python train.py --n_layer=11 --d_model=192 --n_experts=32 --experts_per_token=2 --d_expert=160 --d_shared_expert=0 --activation="swiglu" --moe_layers=[0, 1, 2, 3, 4, 5, 6, 7, 8, 9, 10] --router_score="softmax" --normalize_top_k=false --routed_scale=1.0 --balance_loss=0.00577 --balance_bias=false --init_std_router=0.0158 --lr_router=0.000931 --vocab_size=8192 --norm="rmsnorm" --norm_eps=1e-05 --tie_embeddings=false --optimizer="muon_variant" --lr=0.0228 --beta1=0.95 --batch_tokens=131072 --seq_len=256 --train_tokens=659700000 --steps=5034 --dataset="wikipedia_en"
Below are experts of layer 4 (counted from 0) of a mixture-of-experts language model. Rows are named router (the router's row for the expert), gate (a neuron's input weights, with its number), up (a neuron's input weights, with its number), down (a neuron's output weights, with its number) and show model dimensions 0-191. Each number is 200 + 20 x the weight over its row's rms, rounded and kept within 0 to 999.
After each expert's rows: "mostly gets" lists some tokens that are sent to it at least half of the time; "comes after" lists some tokens at least twice as common just before its tokens as in all text. This comes from a sample of Wikipedia text that the model never trained on. Tokens count by the router's weight.

# expert 13
router,173,206,204,213,172,182,218,209,196,186,177,206,215,190,196,211,199,163,177,194,228,188,190,214,194,202,203,220,207,195,200,196,242,176,141,231,241,236,183,193,175,174,229,239,226,210,212,178,191,198,209,208,205,221,197,213,171,187,219,189,218,198,232,218,199,190,172,201,222,183,222,223,219,212,161,210,234,214,224,205,201,236,177,223,179,188,205,250,197,205,190,187,205,190,205,224,238,170,180,188,230,206,233,226,212,219,227,173,220,202,195,205,195,230,198,190,192,206,196,222,186,198,198,197,241,210,201,193,217,216,194,156,229,179,231,194,202,182,201,226,187,194,213,189,185,218,205,220,190,196,208,185,219,190,212,216,218,198,208,184,202,209,193,184,140,197,191,199,206,221,179,201,202,231,173,209,211,185,151,225,223,255,213,218,206,196,175,190,190,194,177,223
gate0,187,211,206,207,225,195,202,253,187,196,231,209,212,196,201,210,197,186,183,208,196,209,223,190,180,192,183,175,154,162,211,253,228,153,214,193,175,189,240,245,218,209,169,221,202,199,181,208,207,205,237,245,184,215,211,190,231,211,185,211,155,172,186,191,210,190,196,204,223,206,216,241,166,207,172,172,220,199,137,203,199,177,213,224,175,203,196,211,199,226,193,209,236,157,205,228,204,211,196,172,182,204,179,210,225,221,229,169,182,187,201,200,216,203,193,182,189,172,192,213,205,206,221,217,190,213,193,208,238,213,194,166,192,207,176,180,221,186,195,227,190,175,200,226,192,203,200,214,217,217,189,208,171,216,199,206,197,206,216,200,204,183,200,204,184,217,210,194,188,209,214,207,239,184,211,227,186,195,251,209,187,190,174,198,193,223,207,201,222,178,179,205
up0,227,195,194,211,169,218,204,211,243,228,231,216,197,206,156,172,206,173,197,239,233,163,211,195,157,214,206,188,210,195,203,167,215,211,180,233,232,187,186,207,177,206,213,193,219,211,170,170,207,211,164,193,211,161,179,217,235,194,208,209,205,202,166,238,232,180,205,222,194,200,170,188,224,160,165,196,171,198,197,205,177,217,228,199,221,177,225,168,190,218,176,185,196,181,209,224,209,172,209,178,213,194,206,206,207,199,160,220,191,221,192,194,214,223,209,211,194,201,205,199,237,181,218,206,208,208,196,218,176,212,178,218,195,215,193,221,195,222,184,189,192,203,199,179,183,193,230,197,217,171,234,176,199,186,199,184,172,212,210,187,208,208,221,201,195,229,176,188,190,196,196,234,198,230,235,170,185,198,166,239,212,193,207,213,178,223,189,205,173,162,228,187
down0,200,202,184,205,216,180,180,205,220,213,209,182,185,154,237,174,179,178,178,228,217,224,200,215,194,200,226,178,185,166,192,202,195,180,167,207,181,162,239,207,202,205,185,202,181,165,186,230,178,237,191,205,206,224,208,185,193,220,198,157,189,184,245,184,170,217,181,181,181,177,223,193,190,208,223,180,211,213,174,176,177,211,199,218,188,183,185,219,195,227,205,213,207,198,206,202,188,201,199,196,195,224,233,192,207,216,191,189,251,189,175,251,228,212,196,187,195,210,214,203,222,204,190,182,199,201,192,238,229,202,209,192,196,237,181,185,206,192,182,183,200,225,197,236,195,210,189,168,176,202,207,186,188,219,200,191,173,189,244,200,202,202,199,257,230,196,179,206,160,207,194,193,244,217,161,180,184,227,212,235,206,207,201,183,195,197,235,186,178,202,228,205
mostly gets: " film", " season", " work", " area", " life", " years"
comes after: " the", " The", " a", " his", "==", "The"

# expert 23
router,213,223,189,218,189,175,181,211,211,189,212,149,196,197,196,205,191,195,211,191,199,219,175,215,196,226,200,202,200,232,177,281,211,220,212,217,232,213,198,186,211,201,186,196,196,175,201,218,175,172,199,164,190,217,223,180,208,204,216,211,189,184,199,214,192,173,202,206,154,187,238,197,188,182,178,198,204,215,212,191,233,252,214,228,221,213,212,188,208,235,189,194,198,216,210,200,179,203,178,193,228,189,157,187,197,244,190,206,199,190,223,178,177,208,198,160,212,200,229,183,206,182,196,241,200,182,214,189,203,188,196,180,164,237,202,200,179,217,205,184,172,221,190,230,160,213,198,197,225,160,225,182,224,203,242,210,183,182,183,220,203,238,184,166,221,206,182,246,221,196,232,207,196,194,200,198,192,225,197,183,219,197,206,227,201,197,196,185,191,178,193,212
gate0,197,195,183,173,210,186,194,207,198,219,193,199,192,181,199,189,191,201,215,171,172,199,157,180,163,211,220,194,183,192,171,210,231,222,196,228,234,195,219,193,189,215,216,190,162,196,200,205,226,170,214,181,212,219,204,195,194,201,192,188,198,219,180,207,221,189,197,209,180,185,217,162,211,213,225,194,188,211,209,169,193,179,191,194,179,220,228,180,238,149,218,209,162,223,182,169,207,184,204,208,189,192,219,197,207,231,183,207,181,187,191,177,195,218,217,217,226,180,204,225,183,195,192,223,211,238,196,198,188,208,213,157,157,186,215,199,182,181,240,208,194,198,180,210,197,196,206,214,203,152,227,227,218,213,204,188,223,239,177,226,204,195,178,138,196,239,209,213,215,153,233,183,222,161,160,176,203,203,169,217,204,202,176,187,226,186,217,208,197,213,191,192
up0,231,195,219,216,229,187,208,174,158,194,194,238,201,209,174,195,166,243,209,174,197,182,200,203,218,218,199,227,203,221,214,201,215,234,207,190,209,169,199,199,215,202,217,158,157,203,195,240,208,202,211,212,204,205,216,191,196,218,185,197,212,245,188,199,228,199,168,201,231,220,179,188,200,228,192,214,189,193,194,177,180,212,192,184,198,217,213,193,246,154,182,216,196,216,176,188,184,189,178,176,194,210,247,183,217,192,188,204,204,214,190,217,188,179,232,235,241,196,209,213,168,196,212,209,228,205,173,175,175,212,236,162,136,189,197,176,192,187,180,163,216,196,185,190,215,202,199,234,214,227,197,199,201,205,201,161,224,203,191,200,198,226,209,188,213,191,215,248,207,174,196,194,218,179,225,215,206,214,189,192,196,222,196,212,227,182,207,218,219,177,218,195
down0,211,230,206,211,208,228,169,185,194,186,209,187,229,183,162,188,229,216,197,186,199,234,202,193,176,195,238,168,195,214,188,198,207,205,203,227,211,197,220,167,188,222,230,241,188,220,163,206,210,218,200,224,215,192,198,231,182,236,188,211,195,190,195,217,223,188,205,194,184,192,207,206,180,210,206,203,206,172,180,206,238,195,197,208,206,210,216,217,216,213,206,186,203,187,160,198,214,175,153,212,161,223,194,185,210,191,264,209,198,209,220,189,214,173,167,196,177,215,177,189,196,241,207,210,199,232,220,179,221,218,187,181,161,166,188,221,186,215,226,183,188,220,202,191,218,193,205,204,208,208,222,218,200,214,217,238,206,191,203,223,233,214,228,225,214,185,148,190,205,168,199,203,198,173,191,169,232,194,199,234,210,183,149,198,179,180,218,179,215,194,228,193
mostly gets: " eight", "0", "9", " few", " six", " seven"
comes after: "1", "2", " ", "3", "4", "5"

# expert 31
router,220,169,216,194,216,218,212,204,225,198,191,178,191,191,200,231,201,187,194,206,194,209,220,183,163,209,199,185,187,202,190,190,202,191,224,231,210,208,203,200,148,230,218,184,230,197,198,217,204,201,157,219,183,232,190,224,202,204,198,235,174,160,200,203,198,209,186,203,198,181,183,174,227,176,196,154,146,164,222,227,172,165,180,214,206,187,206,202,184,191,178,213,207,183,195,179,231,209,203,194,212,200,174,201,174,194,198,197,192,223,234,195,185,184,179,171,233,206,220,208,174,165,219,189,219,227,207,219,186,215,160,212,193,237,194,173,189,206,217,214,195,220,234,216,185,220,182,176,174,193,197,179,202,192,228,190,178,225,215,184,235,211,195,203,174,181,230,211,218,185,177,242,170,225,202,209,238,197,210,197,172,216,237,203,216,181,217,240,185,223,210,212
gate0,175,210,229,191,214,212,187,203,192,169,195,175,204,172,224,198,236,179,197,207,222,205,196,224,200,197,202,197,196,190,190,222,224,240,217,238,183,211,195,194,219,177,163,206,234,180,196,193,183,204,187,198,186,187,175,204,184,200,204,198,194,185,202,164,169,239,174,223,178,226,203,225,237,212,211,204,253,217,187,189,160,193,214,199,205,183,185,247,199,203,187,180,206,248,185,226,217,208,205,204,191,188,184,183,177,187,176,196,194,182,215,213,182,229,182,193,170,177,236,196,224,215,205,192,166,173,207,206,194,254,221,222,204,201,187,188,200,191,183,189,173,223,208,180,232,177,192,205,244,218,216,212,215,205,195,202,235,196,196,186,205,230,175,232,197,185,175,186,216,225,181,208,206,213,223,244,230,183,225,203,211,239,204,199,193,211,225,164,165,200,217,202
up0,171,203,210,195,204,179,178,231,170,202,212,190,185,205,184,193,221,205,203,189,176,181,198,188,202,219,194,183,217,203,213,238,181,233,206,210,176,188,216,233,200,157,191,167,209,205,209,197,201,217,212,166,199,216,203,248,234,178,212,192,183,188,182,221,170,205,176,195,183,207,229,225,197,214,224,168,198,178,207,220,191,179,202,199,191,200,185,252,196,177,226,203,184,223,181,196,188,241,190,196,180,192,197,201,196,214,212,122,224,215,185,220,163,204,209,230,190,218,170,213,226,237,221,213,138,191,218,209,223,205,212,246,203,193,200,197,184,181,193,162,217,207,220,181,225,197,207,216,217,186,192,181,204,183,199,187,195,228,182,167,216,215,204,212,182,185,209,208,160,221,177,211,185,215,211,214,191,212,242,203,202,197,200,207,174,178,219,168,204,198,215,219
down0,183,172,170,212,179,190,220,224,217,195,198,206,205,205,173,222,210,191,201,194,169,216,218,196,217,229,208,174,156,209,223,189,183,195,174,196,219,207,242,192,172,206,222,214,201,201,182,222,184,224,205,213,210,206,197,202,221,185,203,167,225,208,207,177,206,196,198,206,216,194,199,197,211,220,215,163,160,212,198,193,208,197,179,178,190,156,209,230,204,211,152,219,166,208,183,190,149,147,173,194,185,213,165,174,218,194,190,209,243,209,188,235,224,194,201,183,225,206,206,208,189,144,203,209,226,162,174,183,183,244,153,190,201,219,203,177,212,203,188,200,176,189,188,215,198,208,218,193,184,180,209,196,189,211,216,203,176,165,214,188,193,209,227,185,177,194,208,222,195,210,179,208,197,214,220,205,232,192,209,205,225,194,174,229,183,209,246,181,202,206,241,187
mostly gets: "\n", ")", "),", "\",", "\".", ".\""
comes after: " |", "\n", ".", ")", "==", " ="

# expert 5
router,191,188,206,184,183,216,203,167,178,186,141,198,214,213,218,201,149,218,198,213,200,158,206,221,197,212,207,201,188,193,173,197,180,216,173,196,212,199,189,205,173,169,188,222,204,213,212,166,201,180,182,183,211,222,172,211,179,197,201,168,219,211,193,165,190,200,197,186,228,220,219,186,195,179,215,191,182,206,190,256,161,189,184,240,207,197,194,226,195,170,195,157,191,197,199,213,185,214,193,168,215,154,201,230,193,209,227,206,210,179,194,201,193,188,201,215,207,182,243,198,192,195,242,173,230,237,210,198,203,191,208,203,224,180,211,188,179,150,224,175,244,224,192,199,201,197,196,204,207,190,232,208,179,222,255,203,190,210,223,184,219,241,165,201,194,173,196,171,207,194,180,197,191,194,198,196,218,225,198,181,186,199,181,197,227,193,195,224,194,205,204,232
gate0,195,185,192,223,243,260,205,204,234,206,169,197,223,196,232,210,201,189,154,165,221,209,193,186,189,206,199,166,195,200,168,186,183,211,216,219,207,175,216,202,172,202,210,193,210,232,242,230,186,200,191,198,207,190,192,226,199,219,201,202,185,193,186,208,206,185,222,210,170,237,224,201,219,190,202,215,183,180,211,167,180,218,193,172,183,207,146,188,188,204,211,211,156,217,199,199,238,199,173,212,175,196,183,198,219,189,216,184,186,182,206,201,186,207,213,218,167,197,208,222,200,172,174,216,201,201,205,201,183,160,182,146,216,184,228,218,199,228,183,199,181,242,213,183,177,202,215,171,200,204,177,205,197,206,219,176,196,190,193,181,238,218,202,209,230,200,213,214,182,217,178,222,199,216,218,211,219,174,204,173,202,187,198,213,206,244,187,174,168,235,236,215
up0,221,210,199,176,184,198,210,182,177,180,182,213,161,198,180,170,209,184,220,235,218,187,200,206,191,200,217,224,210,243,177,174,181,177,227,190,218,192,202,177,183,193,199,235,213,191,184,168,213,212,167,181,196,172,191,180,180,182,207,205,198,214,196,193,231,224,217,203,210,183,192,200,180,190,177,168,194,208,204,227,207,205,176,204,191,223,217,169,194,172,180,187,237,181,176,198,185,193,207,186,167,192,234,178,202,179,192,215,174,215,208,166,173,210,189,189,216,218,227,195,183,215,227,194,225,193,184,184,175,262,184,225,222,205,174,249,154,204,208,193,217,198,175,167,185,192,192,214,176,243,216,163,234,192,165,184,249,185,189,199,212,207,226,168,166,178,198,203,196,182,178,196,199,224,176,180,183,218,189,221,186,224,223,207,203,193,203,208,205,189,195,203
down0,202,180,181,225,206,191,205,201,187,196,208,192,251,161,182,172,179,202,227,194,240,178,214,221,213,162,207,169,190,200,191,171,195,220,228,217,209,224,188,228,244,213,172,194,212,193,191,183,205,219,199,202,194,216,203,201,203,211,193,219,160,146,221,202,214,171,191,166,199,234,182,207,184,188,193,181,183,241,213,233,189,189,195,199,174,183,195,184,208,188,180,203,225,160,232,177,192,204,213,145,210,170,171,178,186,186,187,179,251,187,210,188,204,167,201,195,203,201,201,199,197,223,199,203,215,196,199,194,204,188,187,186,200,241,229,179,171,204,177,150,190,207,186,226,213,179,203,214,214,257,207,198,197,232,182,212,183,219,201,196,185,162,190,193,192,203,192,202,193,210,170,184,203,220,190,205,187,182,202,193,201,202,220,222,206,241,212,186,205,163,204,185
mostly gets: " ft", " Total", " km", " Location", " Award", "″"
comes after: "-", "|", " |", " •", ":", "=="

# expert 26
router,202,220,184,197,204,189,197,175,191,228,176,211,188,196,197,181,204,179,173,251,186,193,244,185,211,186,225,186,182,166,188,219,212,173,208,214,194,173,220,253,179,178,218,197,177,182,173,194,249,218,215,195,202,175,199,235,210,195,205,215,188,205,201,195,218,173,217,223,210,187,160,202,206,208,213,220,227,190,172,201,199,195,152,230,177,195,176,196,177,204,196,223,195,191,192,234,176,197,152,202,181,197,194,203,221,187,171,162,179,221,203,227,206,194,202,179,216,174,231,230,247,199,190,199,182,196,161,183,196,186,211,209,207,190,217,221,192,178,217,175,191,196,207,197,232,174,225,188,194,205,200,204,186,167,201,202,175,190,201,201,213,183,209,192,202,174,205,186,225,189,194,194,189,198,197,206,192,209,209,207,128,218,194,197,220,169,173,183,238,195,162,169
gate0,187,227,211,188,204,186,211,201,227,215,230,207,230,185,234,171,176,185,217,201,178,221,147,184,203,212,163,182,170,220,215,199,229,176,223,222,195,206,145,168,199,221,201,170,184,200,219,185,176,237,217,197,187,204,208,217,185,181,211,220,197,161,221,225,197,209,208,212,222,176,168,187,215,172,187,239,225,189,212,173,205,234,174,220,197,183,199,169,194,193,200,206,236,161,203,169,218,216,240,177,224,212,206,211,217,232,198,202,212,198,182,205,192,184,228,201,196,173,191,167,189,228,197,234,206,193,195,248,240,219,184,195,167,179,214,204,197,172,196,218,212,188,173,189,161,209,200,207,218,193,245,220,200,162,184,207,187,181,218,227,199,198,215,216,196,194,223,202,204,214,226,207,190,213,199,186,197,201,182,228,197,196,190,198,193,224,204,214,211,177,199,206
up0,209,177,186,225,205,232,219,220,198,207,211,181,188,234,207,220,245,210,231,211,220,176,225,235,221,189,196,207,241,180,174,189,164,201,212,204,178,178,240,211,223,173,218,247,211,230,167,193,222,224,200,197,211,187,186,191,202,216,191,177,181,248,177,220,245,188,209,197,193,211,237,207,201,228,188,177,166,204,198,214,206,199,198,180,215,177,221,228,207,211,198,219,206,210,177,187,183,150,191,223,214,211,196,187,184,203,212,200,220,200,226,199,191,200,220,195,209,210,211,217,199,168,200,172,217,228,211,186,154,168,201,204,208,234,194,196,182,240,164,225,196,215,243,219,212,192,196,196,213,190,167,181,214,220,209,190,200,198,195,183,190,214,189,204,207,192,177,221,235,180,234,198,203,172,187,232,213,197,195,151,191,173,187,185,212,172,208,180,209,202,203,188
down0,189,194,212,199,174,202,228,192,178,185,190,193,206,191,178,238,192,231,220,205,170,195,196,233,203,188,206,235,164,173,230,178,240,211,206,188,225,191,213,228,215,185,185,234,217,209,224,239,202,178,194,196,216,194,215,233,206,226,174,206,194,211,194,188,171,211,196,229,206,188,155,193,189,190,167,204,211,174,244,205,192,183,238,172,217,207,218,188,170,211,208,187,201,230,195,243,179,190,226,188,221,230,246,212,183,234,237,221,191,202,219,226,194,197,196,198,158,188,190,210,203,198,207,190,234,204,205,220,184,196,169,188,217,198,197,186,199,180,197,175,163,177,226,208,190,212,156,203,213,208,215,221,198,192,195,202,185,217,185,231,188,205,234,206,175,189,225,219,184,181,207,206,211,237,177,211,169,184,193,190,227,217,197,234,223,161,218,189,183,182,216,198
mostly gets: " (", " \"", "′", "(", "″", "^{"
comes after: "\n", "\"", " m", " /", ")", "}"

# expert 28
router,204,199,206,186,214,183,195,182,185,198,172,225,208,217,220,245,211,168,195,183,223,204,221,202,207,211,215,201,199,212,170,205,171,218,185,203,194,201,211,177,184,175,211,216,218,203,192,223,209,194,191,204,209,180,201,224,190,216,191,210,185,216,195,175,166,167,207,191,200,217,191,215,220,192,209,217,191,183,194,216,214,179,176,211,197,189,191,206,168,171,236,207,185,171,172,170,231,199,172,213,155,153,197,186,208,194,186,226,232,215,164,226,231,201,184,197,200,204,188,228,206,189,236,230,183,205,195,173,202,197,181,199,231,212,204,196,190,193,217,174,203,186,212,215,230,213,193,216,207,184,191,182,182,184,206,194,171,142,200,238,177,175,219,203,177,193,224,198,219,233,270,172,232,221,201,196,210,165,201,178,207,208,162,198,187,220,167,203,177,205,258,188
gate0,200,201,187,215,227,196,172,196,203,164,219,211,194,212,180,225,193,197,203,179,219,195,167,191,202,228,193,212,169,215,233,235,218,210,175,176,199,187,160,201,177,223,193,220,184,196,194,208,160,171,191,213,195,194,186,206,171,200,212,230,193,233,195,222,217,207,235,213,240,203,206,204,198,188,208,183,205,225,200,187,198,188,221,209,177,149,179,184,213,194,213,185,241,218,214,200,219,194,205,195,214,204,151,181,165,208,225,197,191,191,197,217,175,182,210,162,212,219,183,159,181,205,243,166,204,145,238,210,197,195,183,207,188,196,194,199,186,213,216,194,212,186,202,201,188,190,206,186,183,209,174,159,173,173,204,181,183,195,212,240,173,189,223,240,212,205,237,212,203,160,200,173,184,168,213,175,205,197,248,212,186,206,214,214,193,213,184,219,198,197,231,207
up0,166,230,215,143,198,222,214,210,210,223,200,174,203,212,226,192,219,188,203,181,198,187,174,216,197,193,222,187,216,184,230,195,206,219,154,189,174,191,198,182,201,178,196,206,189,196,200,172,210,213,169,203,215,215,190,205,225,192,206,210,197,184,199,178,153,185,186,179,129,177,223,220,203,207,200,200,209,186,193,203,239,201,194,183,238,186,200,216,226,220,196,221,185,205,200,201,201,171,227,197,204,171,240,183,201,187,178,179,201,243,188,213,183,213,190,211,185,215,205,196,213,209,175,190,185,197,173,183,179,177,177,170,229,188,209,213,218,233,188,176,172,204,194,229,201,211,223,222,202,163,210,202,202,203,164,214,236,234,193,227,239,210,231,186,235,211,203,206,183,204,145,232,205,199,185,184,189,208,220,212,173,198,187,180,171,211,200,190,176,218,237,198
down0,181,214,224,222,231,204,191,173,188,171,202,222,177,187,197,233,170,158,183,219,215,186,201,216,212,193,238,184,223,228,201,220,197,226,222,219,208,228,188,205,191,224,202,181,161,174,174,207,202,198,227,200,192,191,225,194,190,195,171,229,225,199,219,132,187,158,203,207,188,187,207,198,193,202,251,179,238,217,227,209,225,230,210,180,224,203,191,217,218,204,211,194,223,254,193,200,200,186,200,205,211,188,211,208,189,202,194,186,222,206,202,200,194,184,228,222,187,238,202,197,220,200,192,197,202,183,204,196,235,206,230,230,224,212,212,218,193,222,203,212,232,201,184,204,221,211,241,151,212,211,199,188,177,198,204,229,192,193,217,250,170,210,183,209,178,164,191,163,199,176,199,193,202,182,215,214,216,175,190,202,174,198,194,212,204,224,240,227,202,207,206,189
mostly gets: "|", " •", "=", "See", "Personal", " Preced"
comes after: "\n", ")", " Genus", " Born", " name", " Year"

# expert 12
router,223,186,182,235,203,209,169,208,162,195,203,223,196,192,189,216,219,225,203,177,205,197,176,172,226,176,205,186,187,207,224,207,225,212,207,174,194,191,182,203,194,210,204,244,193,214,194,209,234,202,221,194,202,185,186,207,190,193,173,197,206,190,169,215,211,216,207,214,175,214,173,170,229,211,200,236,231,210,222,245,217,201,174,187,185,213,168,230,200,185,218,179,200,202,248,146,208,233,213,211,206,195,198,178,178,182,217,177,203,186,228,197,233,226,156,179,215,200,227,191,197,217,189,188,218,212,206,200,206,204,211,180,172,198,164,217,188,210,197,184,212,188,235,216,147,178,183,218,167,191,183,192,204,156,198,220,214,207,218,196,173,182,210,214,223,193,197,192,230,211,166,197,218,207,229,201,159,234,198,178,172,185,235,188,186,210,237,187,181,209,189,178
gate0,221,212,181,192,212,194,171,204,253,227,229,207,178,163,160,225,194,184,207,176,222,156,217,172,206,169,168,213,219,219,191,206,190,222,174,199,196,204,218,213,197,183,191,185,196,200,210,227,198,176,202,192,158,211,170,179,215,204,206,208,186,173,209,196,178,226,191,207,190,209,246,209,177,192,232,171,206,220,176,204,197,175,191,207,200,206,150,188,200,196,234,222,186,184,199,160,249,168,207,189,234,177,216,208,197,204,208,183,201,182,229,252,221,206,188,218,187,230,190,245,213,196,187,194,245,201,193,181,179,203,216,239,211,189,206,184,230,181,191,190,235,192,193,204,232,203,222,184,178,208,205,171,195,207,229,211,207,195,186,223,228,201,197,216,201,184,179,211,198,235,199,196,206,167,181,204,200,211,208,201,189,210,229,203,172,193,202,229,227,186,206,204
up0,211,201,153,197,178,201,206,216,212,202,213,204,167,216,205,215,231,172,240,198,181,228,226,186,198,183,183,215,199,221,162,202,200,207,183,192,189,209,223,194,186,188,225,164,206,174,169,199,187,220,188,181,195,190,221,210,191,191,194,193,225,169,179,194,168,218,169,190,195,202,186,190,193,160,211,173,245,204,161,222,192,218,237,220,225,211,176,219,170,201,205,224,202,196,225,188,197,196,197,199,233,213,201,177,177,221,207,176,166,212,219,229,214,215,231,198,158,196,185,205,170,185,181,180,211,249,216,160,191,181,215,208,196,206,196,192,211,174,199,206,200,204,201,178,212,179,182,167,188,173,191,178,184,224,233,230,192,194,173,235,206,218,215,181,205,217,163,226,191,216,223,214,218,176,189,200,195,171,166,201,189,191,181,192,183,208,245,246,201,188,177,207
down0,181,198,224,197,219,215,209,214,199,216,239,216,165,209,183,206,233,213,198,188,197,195,202,181,213,197,201,196,178,209,234,178,205,183,186,160,219,172,198,169,177,214,202,191,182,186,186,198,207,204,214,192,186,166,181,184,196,194,240,217,235,204,187,214,210,201,191,182,220,211,194,176,251,212,201,176,208,189,189,184,204,207,147,217,213,198,203,196,223,209,222,209,220,162,187,183,150,189,224,204,192,196,198,220,189,184,178,224,222,213,212,222,231,192,221,176,202,182,173,176,225,168,180,175,212,158,202,181,198,217,203,202,185,216,189,176,199,211,188,202,185,203,199,235,211,154,168,189,181,165,187,158,210,203,189,233,177,183,193,177,216,168,214,252,219,194,159,210,229,213,187,175,181,186,210,208,200,193,202,215,225,191,208,234,248,207,191,192,220,233,219,197
mostly gets: ".", " ==", ").", "\".", ".\"", " ==="
comes after: "3", "s", "4", "6", "7", "0"

# expert 10
router,190,212,204,214,197,166,223,244,210,206,243,186,188,186,201,191,184,208,219,215,210,205,200,174,216,233,197,161,238,221,233,219,194,176,211,208,169,199,190,177,219,164,231,147,211,190,158,219,184,215,192,194,183,179,191,193,194,204,166,191,220,212,230,195,219,182,222,204,216,206,180,206,210,208,205,178,208,177,236,210,204,182,188,213,165,187,226,220,202,203,235,218,217,217,217,190,211,208,202,183,194,218,184,210,194,181,171,231,210,217,226,222,172,218,173,205,192,167,234,238,180,155,174,212,197,200,162,215,163,188,197,196,182,187,180,226,234,211,199,208,232,211,215,219,229,225,193,165,194,192,186,197,207,196,194,217,231,218,216,178,177,195,216,209,245,169,204,197,169,197,188,218,210,198,219,197,165,214,201,185,232,179,216,178,192,210,195,205,217,200,194,217
gate0,234,191,186,197,256,175,202,197,219,175,176,198,156,181,207,175,223,180,199,198,216,234,211,223,184,194,188,224,212,211,185,175,173,207,192,225,188,207,211,226,212,169,210,185,200,176,208,187,208,180,215,215,212,181,186,155,220,237,198,183,174,242,192,183,199,213,214,182,170,200,215,195,206,195,196,222,200,215,190,198,224,198,194,179,220,239,193,215,201,209,223,170,187,203,166,194,204,182,203,234,211,191,182,168,223,216,200,189,194,214,198,213,205,171,213,220,131,203,206,213,159,162,204,223,190,213,173,168,199,181,169,164,227,238,193,209,221,190,184,175,211,220,211,199,200,206,182,201,200,218,209,207,222,189,183,170,232,183,172,215,198,215,191,208,186,197,193,220,177,205,206,174,230,235,227,193,188,220,194,181,233,218,196,204,202,154,225,183,218,189,183,189
up0,182,194,208,195,242,205,173,214,209,154,151,221,184,171,189,218,202,191,189,213,202,205,231,159,180,194,233,195,205,219,175,203,181,161,186,183,228,208,238,220,179,210,204,201,191,203,198,196,190,220,214,213,210,220,226,233,199,185,175,235,203,217,224,218,204,152,219,192,238,191,202,180,193,187,239,203,199,220,209,182,230,194,186,217,171,170,243,196,213,216,188,210,182,223,181,175,159,208,206,221,181,178,204,179,176,228,205,167,224,195,192,191,199,191,195,185,158,187,204,183,200,195,212,173,182,193,196,201,206,215,223,181,191,202,214,214,172,242,223,243,197,193,176,191,216,179,160,210,191,255,192,195,203,237,204,200,195,207,204,208,229,198,181,218,204,215,195,194,171,203,191,199,186,197,210,200,183,185,182,203,190,209,161,190,205,235,173,183,182,192,168,201
down0,220,183,188,179,241,222,200,202,217,232,217,170,220,159,216,224,196,169,223,170,244,168,198,194,175,189,215,198,229,207,201,247,195,192,198,186,201,157,171,214,223,224,201,206,215,207,208,207,207,241,197,187,188,215,170,200,208,198,187,212,218,196,224,206,190,204,163,189,197,171,232,207,182,217,209,223,208,200,172,203,190,187,213,173,170,197,207,192,196,210,157,176,226,208,180,183,209,207,207,171,233,196,204,200,206,204,191,211,193,242,168,165,187,173,163,180,232,209,210,186,204,188,180,204,201,193,171,215,165,189,211,194,214,194,234,183,188,201,172,215,153,209,200,204,221,210,193,209,197,211,216,207,223,191,227,184,216,197,219,174,203,181,162,238,216,213,203,149,187,183,222,184,206,173,222,203,189,197,199,222,227,211,179,200,197,193,207,237,172,186,159,203
mostly gets: "–", "/", " &", " +", "+", " Road"
comes after: "3", "1", "6", "4", "5", "2"